Experts of a small language model: 1 pick a token.
Below are experts of layer 3 (counted from 0) of a mixture-of-experts language model. Rows are named router (the router's row for the expert), up (a neuron's input weights, with its number), down (a neuron's output weights, with its number) and show model dimensions 120-159. Each number is 128 + 32 x the weight over its row's rms, rounded and kept within 0 to 255. Numbers have three digits each.
Before each expert's rows: "raises" lists some tokens whose logits its average output raises strongly, later layers aside; "comes after" lists some tokens at least twice as common just before its tokens as in all text. This comes from a sample of Wikipedia text that the model never trained on. Tokens count by the router's weight.

# expert 10
raises: "\n", "\n\n", " ", " He"
comes after: "\n\n", "\n", "-", "==", "==See also==", "|"
router:153161156111123115161114144107160125154171150154082092113125125091147162094112109089123121127095133108169149084144117096
up0:100106172136073159145124111134131140162057152109121123136184108136115100138170117133126122104088153090061149105090138092
down0:146114171072126164116076127131179148160098059109090120104143167127102101148105105067118181124087109108168122104124121161
up1:104163138153105163108151130129125146126110129169097132096111099103146073086082144125123120108096105057087139140073072067
down1:064118146108123130067116086120153164143140156131091151101135135137138135121103074141088135096166114077079158099167093122
up2:135116094142100054145091062117127133116168111102108141155115164090126089114106149202146110142080165145148105110161108102
down2:137156126168143117140078146142098203142097109113086121164117154125187100103116093106170132117101117109152063111106029157
up3:121099114126129071101120115113131096159169191100171122121102137118158038175121119131081086142164110121183176126145135159
down3:131156090168161099113162148192182121141099150140149188106135147105168047121136077171158100144145118140158149188105107174
up4:102088093153092129112138139114084124144189101131105104115055102183105171147173153133104146043099123109213151116077129122
down4:184101063116143120085127133118101127126135056175137086121088143117062092172190101098104134071145125147132148148110135140
up5:123185148174164116149129152065115089161162147124091103093141107142121149115131175128168116137117164145144128134139120142
down5:073105103137143132119095137146065105155137074135171139171176100171149112095122160090097060131125121117187121072128121174
up6:136111136106097099124121098157145154079159126123115145120145195160143148121184153092150130125112112162142104082136101110
down6:134111146083106146143165180173160161125128132130162157120149155135150122094158155131121142117149166127071139120125196139
up7:171125112075131130137123169122147103146145127156106089170059078108146083135097123171133118121104158197141126096070106121
down7:149155107143111117082163130114110122141142124058118105129129125111136125108114132163144199098120160135166119204167104144
up8:009173137136092089174146092111119127124145151161117141141119083090127134121133075114141161188099161114138134099147102080
down8:080103106114092171095115108155181147097122138145085137121103086097106122116187099159152099144123175112127099020098104163
up9:144156057115164065065155099104108199158115166166066079087117133183117146175157114066123106120095169151155148151145113153
down9:086140118138132157095110140029099125140093124123126083106111131161165135155139122159102103117143184141136113082135160172
up10:149115097112118123061171139090122130161131206109137094076145100159169161120088120175109179127107149142091197100116133130
down10:112095142121097084145189108091111114093122205115118128152138149094144116073086138155136143172122151093098085181143100136
up11:145113155075117104124150083127131171053109162092190060143147094115114119117105127089148136085123137148114154106156075113
down11:139142136100133081096111090160107139110152124144127120100161163095117145146145119072152146096150137159181124109185150128
up12:163059114108142142098163124110138127074083092116129153137139125143141172099130135208101165163118134127121154085039071132
down12:131135080115044117113106173075145128084103128140075121100024183190097122136164054115124133104108134125104123142119133175
up13:143108146118123148174159136132189131132255095164135203124112152146211106110150106095125131141086091124134140104100116138
down13:122114215077178111160105180115157136113149114115176146149137141104083102085054139114150110162101157086078129150067178126
up14:177130119160127148150099154121126174132145140091146151162130161116127096129161125099154202119165123115084169182171116029
down14:181071179160135075104111129131135145158170092132114119196108125075151126138149098162133158095169139110138165069057139148
up15:090094131103110073138129161135123144102104193203098141145088092123118161129101151052143136111138085138128151139119096096
down15:099099129109180154113091134094120131104121079109161179137141140091092145154101099083120125090098101108048179116138137087
up16:151082084144039092070133107118183091086141132075150111125209091093126175103142128114132092116088155126132113153200130142
down16:109114131083110141050086148085100117159057186121081103111117147183129105128123113111179146145121100226097082154149192151
up17:104115157131120136115103149158152069124115091174066097068056106098159136129109146136182147098043071113151140113085102140
down17:139151176128147107129107152116142106119128120187181129148141145122153106121134174124137134112104074098094137155138168135
up18:106140143203131170122169110139129142091183148110118155097160128109171101108109093199164126069051132120166073103159127196
down18:098104141134123151115136110198058176077195192083140155187124163123163087041089127165130142115166103123113136180190091150
up19:096104131114151149134138163106164156136184087166079135094146090122144146099107126074156078162136074166081181165157137096
down19:072155137138084114115104166082130111107155112119164143142062166180113166149085121096158136158136170123170082092118145128
up20:160076155134127127118082091126140169099084136143114122153129112184136170078089066125153119129172116149137090168099110109
down20:100188087158143139126158171069076123153129089107096142217155137142113110148115055121138121127118151115131111130168167149
up21:114111112140099177141130147136152094147106137093177078114191118139093123086073175112119094130062082134160149157099135166
down21:113086154104139176155149134137099172097112144176108110154113131095128126123164144118134082122134162157147143165122108169
up22:182165098168122147131148165151095083110194152107061093106109157163115124167152130070117177163147061137167097142122152152
down22:120131114207127096142146165169134158155144106091188107087136090077170175132145109139083061173085091119129134115108175152
up23:166120168133101145134113102148111138118089121149150130110101110119104125082127100212136114157160160158183137120124100149
down23:165186112174106046132063074123153164124087124095072071121183087104126112145128176143097122098130175145081121117110105126
up24:158122110156174128143110113075119099182121124083115070111123160165132196079170107132148120149102116113143141118146156112
down24:157103130174099093132113108087170086155113155174115105156085177075123088098163173123141188135134115132111153055126097156
up25:124074088157097129148167107097126122156096094126122182142144175094111147070126163150140155111110209132145138121183114092
down25:019132170078093124181135106130132115145081052124154122123137135098043093141129177136126170133113124151047183117158153176
up26:139134105148111077192109093084055066125128172142137096127118099102121117110122111135168135154139096116135132113130112147
down26:152139136159108176118183144132162123094176138112153118122097121182108149192122049143138112109164165102166140146081119134
up27:134122155128158129124119129137115174132139158067139098155093164141111186153121118116056082068112158121163075152136068095
down27:119126193166177108142119094108150158163131163118145112145111148086159185154114173167143151136146130123145063116086119075
up28:093145155120114125193139133099123170107115142101118115091094157116136120133101137150059131154191127120149128124126110133
down28:166150131112097151131154092133152132161118149108169071106087175148140102165069148122133113141114126109125135154084170147
up29:083139130151100154126151141167136161079145096129115144151150093130135126067174093149121084069082151073131105134161176144
down29:137144154082110193145186084131135165130127120108088149155098144096141155065150116159164109081124122130143143102138144120
up30:119053092125088103140136104109131137179123149140108120151163150131092150115098100099148098129112123131139143099132125101
down30:093123099107189151113130125067148112101155210124169121141166090132110153145078119162147153119142133152085108140106130114
up31:051106074110164169160116116112160090116157164137060133113147107081145123100092156128139110170157127077127095123141030149
down31:123131103092153173141125048120168117122106070128150171126111136125205149099157085113076117116149118096120101089121111091
up32:132152096124134064134161122094125073123155143151089155132167081084108148086141161098113132126149042125080163160150074117
down32:057114149188117060116144122126139102187103073126128157165127093094165107107120091106121142167132049180121091162148133102
up33:111155139100112048134086172128134110075118171132075175141147177126114178161153195191145165103117172097109128122074117125
down33:167175095073138060179102138115153177080133135075089169137116101115125151129105098123103101137098160103166134167117103147
up34:129132190160128126175180141151139165100079097164208102114136180128047123145161112123150069150136139124144041132128134092
down34:106143174118105084168175126129097118132067035125186093093100130114122123174174052074066180055115107140126125153104135144
up35:085174166109109157115133133115118152072161119076043125116139160154126159146105149115138162142121149090145153108096082170
down35:121139140151137136140117182129129138112124092101086162111094117075111084185135058120141091169107110156166120089129123173
up36:157186132110154121132155059093148111130135155101115073068112131069137132117092109057102144069088160152132170127102097081
down36:121135101162172097082111146130113208169092099114101137119146127128181121155148129106131061157110134093055112133143100128
up37:145112092174136129090129164096147126095146116093177164178153087095155106138131149119117201086071136086207102129132090072
down37:112108108194178142071180149106158123119200129146183189111134095161125090105165125176155154154119085070151111135129102133
up38:109108109071210130142124177100132109146159127119086117138175104101140182177175122110175170168155164132090045131059131123
down38:144154067107163116156101135131140150139138101090146132158137127138118041122089082172169172124143180089172131150091093101
up39:196128146180109161125123182088182127110194119114170173122192105021052112045111147125113074086087127129122128133090097170
down39:124076116115131140056179091121151116120152110124094139107163161086133136114121154132140099058114162095147115123164116145
up40:153174145179128138098095093116190082194106139154119063130168099184127160103116120125150103140094104122130087081145111115
down40:119086131111102077113115120133122120158166114133160131117066114168167137105101139113114130127058132140112094121100111109
up41:115186125146122085127103116076143175115204159081070087173164126135168157099114122133109125161114078096185124112129118183
down41:122179169110129111167168148136094153160106134192081114207121177090153188127101082125153108124148175119114126122138112170
up42:161146126053087127164150078159077107105183109165113094190215144132118186099108136159130114156127144131173099159099104130
down42:095130115136154145079111122141131145175100158136140095151163161165095155125060103108152107180127108206115162141094112163
up43:124123099144118065191106138120094159133156155087127106098085129153175137152155078121119110156129149123153142127131077112
down43:147174083150109154166145147195110075123084191139125044109089168113168105142144120089175129198104099170181143058121117132
up44:160122145169146133182122114123104186201132123146114129159108143064056116149160126126218106162134158128183066078120128121
down44:146039164114185097117146127085158133129143085130105190157184155064092103113148154086152135137076166103160112135092102110
up45:110094132134125191140139113107137136132113154147148097103171133115133103079090114137076135113118057106201127106163139070
down45:135104186116130172131141111099102210131114099094100079168186096104062140108088143140151145150138079183158117159127091096
up46:086133072114075104126095079102091099130136133116098088081166148111131120094143117099088113076104167078100126106194150101
down46:078113132161138120112102140105133105143147091098068142088161079125114121160095166106150097080169157148146127108127095114
up47:127117149136158147172128111131173128130102158143044129161134026107183187107097133069100096194142110121160135118125131107
down47:152138157146127114115113089152137104080136118142183156168053039150140137114094143130114214134110147140120110115084151099
up48:100174195142162205145124166179140086135143124082155167111086157141190127147165097094127145067137125101134154100056085122
down48:136198152108098108141069101126142157179109151067160180063084082129095064130139163069106132119127099114128130140113122172
up49:127166127118174145173076150190149086140121132138121110125143143098090147162127098078144099126140118144145127109144146136
down49:069131157144139155120135114175108122090185097130093071188135103152120113178195180103156108103119117130135125104106085148
up50:106169139179144157099135066165152172172159166142118124127061107134155144217097106113093141124138161134071113123087082144
down50:184105150107152156138069128080097142108147118152156123139146114110161067114117066136125078142107152130076101143143137132
up51:114145201147152077119147099124127125147152054124075091095130145193141108100118074131164122130107103094154219133154117067
down51:154113175145209135117082164132163109158082154166156122144116182110129117058129118087183179099181048121112170167139122081
up52:098181148156097153129157102139158152162139180161101159124154110115097168153112128144137124183154189109121084143134053152
down52:116123140085136119145124077091158147202145117138122142158139122156131110113171123150120134119155143083108093131147107143
up53:108175171079163119166106119160125087117211122126049170110106154119129167058141122120109076091116113124132148093158099086
down53:104137187089120139157099205128159121190123107095128144091124129082148103143168166144133147153130131116128178102138083083
up54:125128138134101106137117070179133214121100166113141093126123148126121178149135130142183106129121127156123086085178125141
down54:089090145067159092120132109084138145152103113108142166074137133117157151125121096133108141114133105164177121140125118125
up55:133057165059042128126163156111134126159137127150163108141117173114154108114142158128188181160140107142146143100107095090
down55:055123118115098122067139111113132157142171127136154139097111124103140166084104096085156116107176145158120147065117139143
up56:121126188067134161094219121092139105121142106166109103091153147175154091106215150094187133123127093132165065148115128080
down56:127137131122157106147156071134132115125124122074186158097156152157198156078093081171102078155161104133125108143129139093
up57:163137054100149117148117123131120139134127078141113158129136145132160097156177118082082158107097185137166101127100131167
down57:105090126061158075155141096160141087167087120123104107151141143110129083134133164095138112149118130121073100147129152190
up58:133091161115120110140097139202146133135149165165128137097126166160205110119131150133135088095057103120122143131114131149
down58:181119081146161133094090181138110113110138126135190123110080146157163161127127143156176120075074102128114147173135161177
up59:127107129150058116176166130157117158121100133147126142096083137144066094115127100123125128075124134122084160074179169090
down59:159109114134107126124163133134122136177123139105151128051112155174146140110154170086173094093179166131127149121170150100
up60:186119053118055134128154174108055065154105082095105176135107124174120088085147137215177160092163122157126122127062107111
down60:135107108101162135155153127118107167121097086114105164101122121107206122132090183120194135110162145155109100122185110093
up61:133115087141127186116087085071125145143166120124147156137120126126120093088125161129145157098132116105169176153113175120
down61:117128155122065138114101148105146139120055092086153197161098161148088090080153114168104116144073063181110127182066167136
up62:124110055127118133171110137092131150127130115082128211148117125099214159100091132118123136112102189100125125093127120107
down62:123194109143141128121138121101108137150175191095084157140109125040132114117114189138120109157096117135156111204121158050
up63:120158183093077092043129164130136142050106143156048149140110081133084187128103098119094155174125185115206128106165107210
down63:143134132127127039118098144098105143086120099122124152116112127082113199156164130161092143149125128120119119079072095099
up64:124191110080143130128133131137163086127120170144121059147101155109184162115162111143105087135161080083165167112210130116
down64:103167089142184182129205150102091111132081088254140122147138108192157101130122111122132117105118111138161093115148132071
up65:159112145190101131152138118157111101114112103093076159117160121095146147126093135142122165117134125092140127142102066079
down65:097068163138123098137130118100119170141058138130112130154130133139132103148093167080094120155128109143138140154133125125
up66:152154132176080118176191146084132118144110048075166141116134122111155111103114117116094110161098121068137084122148110133
down66:114116138076128156139124054119140112168163052112157140156092112165125141148147090096119122076143112056221078093114081123
up67:128123166050057069149151209114151129119113151095099205073115081129119103127084160099140124151095107104146113050166113077
down67:126142083100121138140145160067155139097144095153092137118148111164088152172051129114060128162142115159112142122200141156
up68:104094126103097066147091052153129159113119132088116038147108123061191163162122110038113118128101142141129093109111178106
down68:146068172184126133094129143192198137140129142089107120172135127108109119120144158111094132168194131166098058127122092151
up69:093193106112135164103059111124198126130090154093156089071201113198182126153098157133098146163155173148176155143125163100
down69:124123161146116178102061177143134126112104176136123150122116096163176120117117147145145087138169104146081178094114197127
up70:121153101148134060130142148110113196104094138126083105122160137129124129095131126117198045088100134159143134115105154104
down70:106115140164077140081086144094136125147113147131113135116119096137092109110133179067222121070159117087130123170146195127
up71:138109138108112143163134106223202117076141063127087120142127142141113109087164113121163149139123123152117114123153103096
down71:162140157142094117158123145161106144079087117143133167155160045070131082129150163099163172086141116087153094143099185127
up72:175112221082154133158115092089167197161141124066144134177199146104123121146144175144048132067112180146121058119114131123
down72:076120192110159084162115112201154084164108180080149169116171154136135103171143136130157139156140094113160139167135138132
up73:093110105141128127170146098148106087139162144123090121113132175155101092186085142094147182121143118135155204121107122119
down73:079145110125121155121120141183084073109166119113142073115101100144119172174108119127091053137132091146125180159140140082
up74:119153054170077184127081131181102095150139135174093156107127121115098185093160081150129107113124125109145145198108087136
down74:131063144086114124153166138127054146159109141100102105149138150150112195127083100170110085125066126120112122075167177106
up75:153096116149112151125084079132116140168144066112102109143124173165149165148122191107077110212165108118152115124152141156
down75:169080098176130152116153155118157152122131158123115107120098083131193067128125107100172117134110125126149149130148080168
up76:104106124166116104151148135126103143138140119146209123127115100154146147112110142142137254109112121104073123062141071108
down76:132110104097120078104157098144119081089171156174134125159126091134106164144151133093105150147158110102081078123142128070
up77:196111153141128114124131177117132058150096166157089155149204140079139183102111100114131096127131100095121095120135121103
down77:101135076114117113094148143079113173125096082187102159153147123122119138093138102229127115157115126151158094121101172136
up78:128190070164170085209171138102113122158166121165065119121104131113128142116149107122216097111150145129129075111153100163
down78:190132047117169137147127173137128113170139116108147083145099140138107097067166103075164102155145150148116173127176081179
up79:118082138134154108090142177122114161129128100163165111192088101139092154123140146171150152169116108107050116125128142209
down79:076115181121108113145138166157100106174135147134090121080119148123112215135121125160132142193103130093045172121109129093
up80:109126112096133176116167101165142142150153169178091118136093139112125096135170149123156127139101112077105153199194141163
down80:097107093118155131110124099089139162067099095144103150106088135121166150235143139087149118164147098116150116143121113127
up81:091071081208115117159111170126130117095176120143164221121111135127138175096227138103148123153112149068137123087131077153
down81:169168118094145128118175156098107156051170109160140154127102068132038144159150128132154180136083120101091116115094085110
up82:154086147130160168101086135151111019112083135158104068095156169102156196120129140198081085148154094105161089131116130096
down82:130157062167113090149101145127146165041116108123089083083153147255133123145090093146119112141111160182160076119146081161
up83:134099136151111113219086131138131136239161148134080137115155123121123116125109151134096110163152124141108126166140144164
down83:165117127107118144153079076179118064118153167127078178120155151115178164129117143118148161124103092115121128193108146113
up84:201142102132158122110101156092190173155124143162100122189117078070105127147155098156119120184093142126139169128100092107
down84:156136194138156164120118134105102058119090158111137138159151113100160061136079135148093116083099143097158119130084054098
up85:149156179128164115102103123082182140169146135095114086114140157111155136099133187177086087079173122131121113104086150125
down85:119118180109121102191143201152141133213172140187086096153168132184145130133125088164130150114148114130068120148084172154
up86:054077111115092130134105159094152120122134109181161128187092111211150163058167166101146180136106089147181090108088111083
down86:133153109094138128122149101142134130129107050138154151114074121141103143160133076107100151140141081222131140069139109144
up87:138205130150104100106139101082154120124136100100171083066123118119091141151096151109121179182154134122151189155117143110
down87:161130170092058078115183102130158147151142137129121114098103129022100171111155142079104095102192131166087139105126100109
up88:147066086092159141089041127107069197151116114091117115121101110133134099097129147122091136152092114151165169147118101119
down88:100199153132085122146122144135124134166046163202078088094106130127083109136130137188165148156151164125163171148119098074
up89:189173136169158186141142081144198178128118134125165152084141138128112148113060174122064113067145091128146087126124143159
down89:209071101174135169121153154121138126165126182153119141105169121148116036088113169111117101136035092125131123173223177105
up90:111153142178184130132114202080141139132157149121102131180091111072132111079135127177161131094198152114109115155094106184
down90:148165119074137114064133138088155109121070122130122110101109166140130192130141148155106169174113133115097115101143119147
up91:161153182105176124090158119138170150109114096109117062157084104140181090118105176128184184141132134161143125157168111101
down91:110134130154104123121122090147151142119111113135103163120151161085093105113103115120108159176139138088096159102143148120
up92:179158099110091124137142101116175111139169154146157127086141192118129097153056100121132135146108129116123089212093105122
down92:153130170067166190170072204220178117121134110178189093104120117104128126136119130130162090150152176140133099167105122149
up93:126140141154145153130126090099115105108128096100153155116125161122148114165128096075163128076130129137136121162192110156
down93:081147136156190159154131121137162143117146140167132063078171159079162155126101096078108154136073133135143138175168108126
up94:102130178095172125121181123116091168161190123129092096115123107116137086147117141157092099123133142169159198183159088130
down94:144176085137141138168127114106108095137170100159087157119135095147153083164110138122189105095142128176154153116096121061
up95:176162146070162118091158148068081150112146129117128121128135145133092163163133133140159122141103142208125109140129180200
down95:140112163106123181139085128075102151120134155139147166104109166140078106200114142159131113156173108141119158160148115124
up96:109163127107138123157096154145118096139113145124146120115109141037194153119137154134121145136117110133071131112154137155
down96:115130180137113153180058140173156122153167163120142183145155104133167163189097142164085127140096134098101144108088162123
up97:128091116133109171103146101124165122137114092141070117166167141122146113129087217175132116178129124127139139116108126124
down97:151112063118124142124116109125115097147155068146111094142134159120164113165141172155157128143141151125108101138136131128
up98:168175100072107084147134136096124174144075151070109083152118134134104054042180174083137118176123139155106152102136113210
down98:119159111125153108145134118091143089089115110084107159119104134163108146102093156082145169089127165113181115087103120117
up99:111140143097072104155132140069100110176170153105030091143105187132110111080128140149103126120061143154164142155160174170
down99:131111080133156116178116164130115114144165124142114163177170085079113084135114149127127156121098131211138144171102129116
up100:091094143109158121190163113159089139080141128114131148100157149174126108165197145122113187147125101123147187114180173158
down100:132091131155162116084147078103098085064144166053017093075198107098133132107086117181149137136138108120118074138108193109
up101:106117158063132135143146156142100108136157161125119058171113063183152203047161118145134156172148117145052047093144146119
down101:111169160114164139088142120117081164097096156090050098149170109100191159115116096128100096076123119137115142121125153119
up102:097113087115176159091047136086127125136134081126134119146145094137095184167164130125090107095089141112205148119176131099
down102:067097173142122151128105119147163124079138148102130120090129153135107065088149101197103031139150153112155142122116141101
up103:136100157137126095177141137129118153106190180120156150106150133078180194161185114153129078134103049132158173107184126113
down103:110154080136131101183136150101088137137092150094122057107112132128141164133116081096128110160154120135136091099167085203
up104:210154106100148120075170149104129149192140129072092146087100070094116098091119128225132118117151188112176140101128143175
down104:134131103129135157145160139165164151142106053122077190161151107085140100137150115174164120110180169109110146111178124028
up105:176088105130099139158117104105163115116164137105082153103140119113110110119072105106129117045086133109177137163096095135
down105:137115138107118106144109149095181108079141121116113144141174082175188120099121176137075167125151187115116160166107107163
up106:125079187139162143146188105116097148160122132119085123147133175117144130085109103148120122166133059126140172122182120158
down106:159128077108101089137142138160124160159089134187157153174126146127160140113110135040085133126146124147154110139182108151
up107:139114134108106119129106178151134121112194100108093111149128117125067131128070135169141081067190152171089133153170114082
down107:103102079128106080173153194143164112133097099108069117121109090129132121107122123167134127170093133172030090119159141147
up108:083067128102121183111146114160121117141146126192120098158096102117136112146102119056162165125066119122108115202074119157
down108:142138181052118183147106158072181118104051068055140059100077151125137155079133144153106211166143121218122211146170147075
up109:052125149089144161117065154131092156234184158152178124130129064115128136142099123142153127103048161088176107142126173183
down109:085111115144118123113133188069129109158135114130127112095114112129116157106176101233143127108190134106167132144111143163
up110:165150083153154181115138029148135147177183091120073149130104152129154136128138122146113190131124122164133076159174155148
down110:100158071130097139128089109049079144085127189121126135106133120104109131168151111105135141120119162093119115157133111143
up111:144154160125133162115196150101094110177067134142148119128090108070165098151137162187133094123078135141214209079153174113
down111:115082112208136119176129114117162063133112113152152142164179163124157105114151116144101074146110164162121134146114158160
up112:135152112192204208129135133052126100101193147110187161135111138113139135093123120113147144144119122108116113078100154176
down112:077152089170119148108122150122129128128152138114194194190106159164053140114119158126095163146119139140165151165177128098
up113:154175109097172127146116122106121183122169168151128114105117111125186150163095118084065117122122210079182120152115097104
down113:132113150150155107080087130072098179145154061139091183113075101119116169123162161133123053105194127069169119129109137113
up114:169095125096119134074117093151142084106169136129065108152125148118168144143116128137098146083144122109128149128169136073
down114:120090143115083128150103092101119116126127105132113134111078084117151129145110129161090095107146087144083139126119139210
up115:096214081185173087158154133216125164130093119112111122128153144125152075111147119130114101116126095132121146099150201130
down115:150138121115164152195136124100146168097217163108071134145107129110168126130137121104137126132144106147118059139089126186
up116:141093153146086123133111142158085160092149099139135155135099126140092121128087120110172170107180126174154093126153061147
down116:106133149151161101145124156136142134116134087117108101168116112106119110131131167026110168135108147092179119165145123122
up117:184167144164133164152065110181113072148110119142132062193158150118122149088136143107059087130165138091146156151090076153
down117:176151060124130036093074118072108088154122109083138148138148166137089120101103190119165134079053072127150134132117090158
up118:117110118140169137150109159137092080113069156102142148178142081096122157112151139134172112127155162118170149096123131148
down118:160110085171154094172068109126160117124146182132121122178095168136130155144141141150161108106091171129145121085144127142
up119:149188157150149101131164166100113183114116110110177139130059142118185182128124104111143106132105146159125120199126128115
down119:133130135117112122110149148079163084104072104117145097161120153135175087099105174129141118067144058190122126172116117087
up120:185125115096107171129102100105129115106138100144119163153130170075134123099179147133178107152121115084110135093152146093
down120:177062093137117120139150139138084123094089168146138148099146138129123145113164089076148081142076128122123144146139135117
up121:106141041065111163109149144184179158122193116151144133056148117163148134174179055103148110128083201099104090141093122057
down121:129161185099169148098138081123146121179095141095149058107109112137139086101105133088127110152096110145130135167144190152
up122:100129214159101120163104098079077138152145176109175100100107131141179152143169100122125120106129132119169133125156118131
down122:149105120168100108097159066110138071124117091152148122167195153085116177135101133183148048132142136165105117161059133082
up123:135095094154156164112129150089177167117113137125117097058103164078115089138068228129141189125099138130136122147165124122
down123:151105056170125146140100120111190167152165116141110119105081147159106115139107140123134166099094111150104133103128113160
up124:149110108109173147145180128077043143127128138112110079159172140138112091158167136164101165175154138176104135141142146114
down124:145101146130187125123149123107140060145102155153109151126176119074105153139172156131101156087111167150067102109165160121
up125:136094140136086179098061086094108098072199106189120154152121152130121119087120048119149115099120108079121114103189107146
down125:169119148178084164139154171137066134124096159140112117177137128196074079192193138106124155097136138098138109156109127146
up126:178170099065145095094150138086127153105159137133144127161007141075148091102110147109127123134145134096167112120136121104
down126:172117100155107110104108157160110089157099183200103073139177150116145152127122144136136161113101140121131176128171144070
up127:124102138198146132105174119132126141086094141096085151184207184085112193153089112142106092123128152125166128146109089103
down127:118095148154172103126150108122111177106154100142105143123189139100153135136115189122148139136155165115141146122165186088
up128:129109111106124152131142139145108065145117074136049085091167100115125192076172127095139156157120089062136118100161133155
down128:103151120091150155163183142140089155185150100058101123133188146136096139145017167086172114144183130095099089125134136094
up129:152135094118109129171202111141109133185122106157192159148142177100085175130167151179132157182086090136075128109161118135
down129:122092114108099124117183173173145078160136143116133111127126165108105144116111115184101127162103119133141134116116092086
up130:148117105115141097115099100128178134108136127111124081080109100094106163169126143166147152133176126129104134120113072137
down130:134129162093208103080107104151093166161109149093098113099102120127117185109104146158154150149130158132122141052094144095
up131:142203143149131079124180175203120135096127139178094139108180129070127194126131147128182175088162052132138164154168157126
down131:115128156072136143115143112177156149112181145085085160147140118119166164124144075149103183130132072115124109133132124083
up132:188183150120111141182147201098117147172114177084063092161167181089208160106131117110137075144126070117111129156134107175
down132:123112174143069119134049169090145125127119115132130128118169077124155173149088097126169183105120065133150115149105157157
up133:148133130131104090115106104105103099105190162125173169187128146067127115185099114057195122094107095115189044122143106112
down133:097159138149140135179143154147148101104114077112133164155153100112115085103165148141108153145146143101162155117166166085
up134:127061140121130195241143164096140145138108174144122150200116100143116087123087138109096134121128158125095147076110170120
down134:174106106083164164182142181132187093125158153100149126157147137099131083157098132103141121129151124120150139126153128132
up135:137088145140129130164160172163143151132155131169122175119098094110121136140162165116116101118114136121133130104151110062
down135:126160093171118096134135185093130109147126125111106124066161111135077078153134135063137127108127096154162110037140107115
up136:136097127152114157142096187071110173123156171141115206090152095093135107073195156125108081110093115186154147110129064091
down136:140108141121144157153120109154061103162122157139170125086209077153113105145124144154121154124100117126064120105045108134
up137:087115108080136122141110113150125135151141130111116128138108104101138110097160142106124079112121152125119080107143129142
down137:088144098141150104103172091171103164130119169106119149109122095180150134125179161092154134167150140166106122106172174155
up138:114127117176078160172158118086132127055130056128103135203130142099142166152154086120141148112103166149108142125200134164
down138:116167086097123156123102181144106131117202108096076141087138141118110139126064159130098154096047128154089107174162183117
up139:088121118152090113098139156128138181180165163137097073149150166114146140116085163098134174133117092189150079105116119195
down139:091115151130117145080117148160125134123139106173094152151157118089142096116065128104161165119121111171087112101189167125
up140:132132122172152134121170128177088148073123163159171080142141154088132120120118119090190175137137030126174128138132113086
down140:103090091134138098119166095126060180064104102141126135086121125142093149160118102122164118163149136149136177112115122058
up141:101084162168145113127099129165097150174171131080137158142129146096117095131174081108106147099080134128124199137103130147
down141:059070117069113155135149056157116150124160103116137150112159134115045132144106124122098150108189105191201158089077133126
up142:100133146139103157115114120149138091100110145140146167183096165027106074107094145077096171121136120138140161153099133157
down142:130160104132178076117104064126115141105114154150186180101104190156119163195164108100130122137131166142122138133128140079
up143:164102126126163142100148138136175076163068125114118144154051136156114144139127105105131098097148125186155131182142133111
down143:157123100096177124082079162079133158114076086147171206108169066128079156106120119084086113110129104135134138156136105153
up144:130114122105134131082108081131134112093132130114128055127150138130129134143124173073132181102094162099112093111128159143
down144:101092182089157153152103153053038119138179172169117120136138074107113146103158083150095117149163155135139107168078207126
up145:119106203157102157123135118066154178145112130101179154128096110121167145159196120054096096183123149118161135128156184141
down145:125125145108041115152172037112116168112128142100160121177116143129133139177105170152127145144154133160131139076120156158
up146:170145137138088137140134105110186138092168112106139139145161173098150120144163158036125099154160122160125139089165148065
down146:142145121071092132122117093182140104138145119106147095155134203134071177108115156135134113128123103094138119130120106156
up147:177151122169126155168138125123116112127143109172100109075195055170103085164097171119060084136065113131122177157205109102
down147:109160126150120121152105091105150138138146110159097121127141152139130122175061111080101097135151162088170153136105150125
up148:116115140127138117176155151132143103074095139111114108142105128173113118103127143135116145133113163144121098083131112135
down148:104093151142101064151105184144108107101157154104105112092140129166081113187048140108138103195099173160097110120123106135
up149:138125111151155159153085091171184118088179121138044131086135175119240194166055116106146174158134081141101113140175150104
down149:195155145093189149135145115109147097111056104186116136106081175099141152127117140088129109184149134072116121186152112127
up150:132174166109092149191143124179166145159168184103138139112154123105101136166036159151154092151094084138178061090085193171
down150:109144153133121146139157142092169172109133190174104149169149125119188102092117151153125152142169124091186146118092160178
up151:138131144140133075163085133151191145163157123128115156081099166129118118125174177091081121141169156139132128125103119144
down151:068124190122192112117099096149194161136195168067081142087101158176114089160133159141136177142153131167113148143130167143
up152:106117111132088131087179107098127112135135088104167151172166147131177179151207111108141165099156146139178157111088118160
down152:146123149132123151151180153093095116185145117137127114195152120141130114092139102098172089183149138191126115074058151126
up153:172099159132125172154123129136174144179086181171115119113126089064141140092103153071147123105120170155101081119088064101
down153:183159133194137129124109109113071126110113179083164135086082129164140104157127128144123142129121179130118071112155150110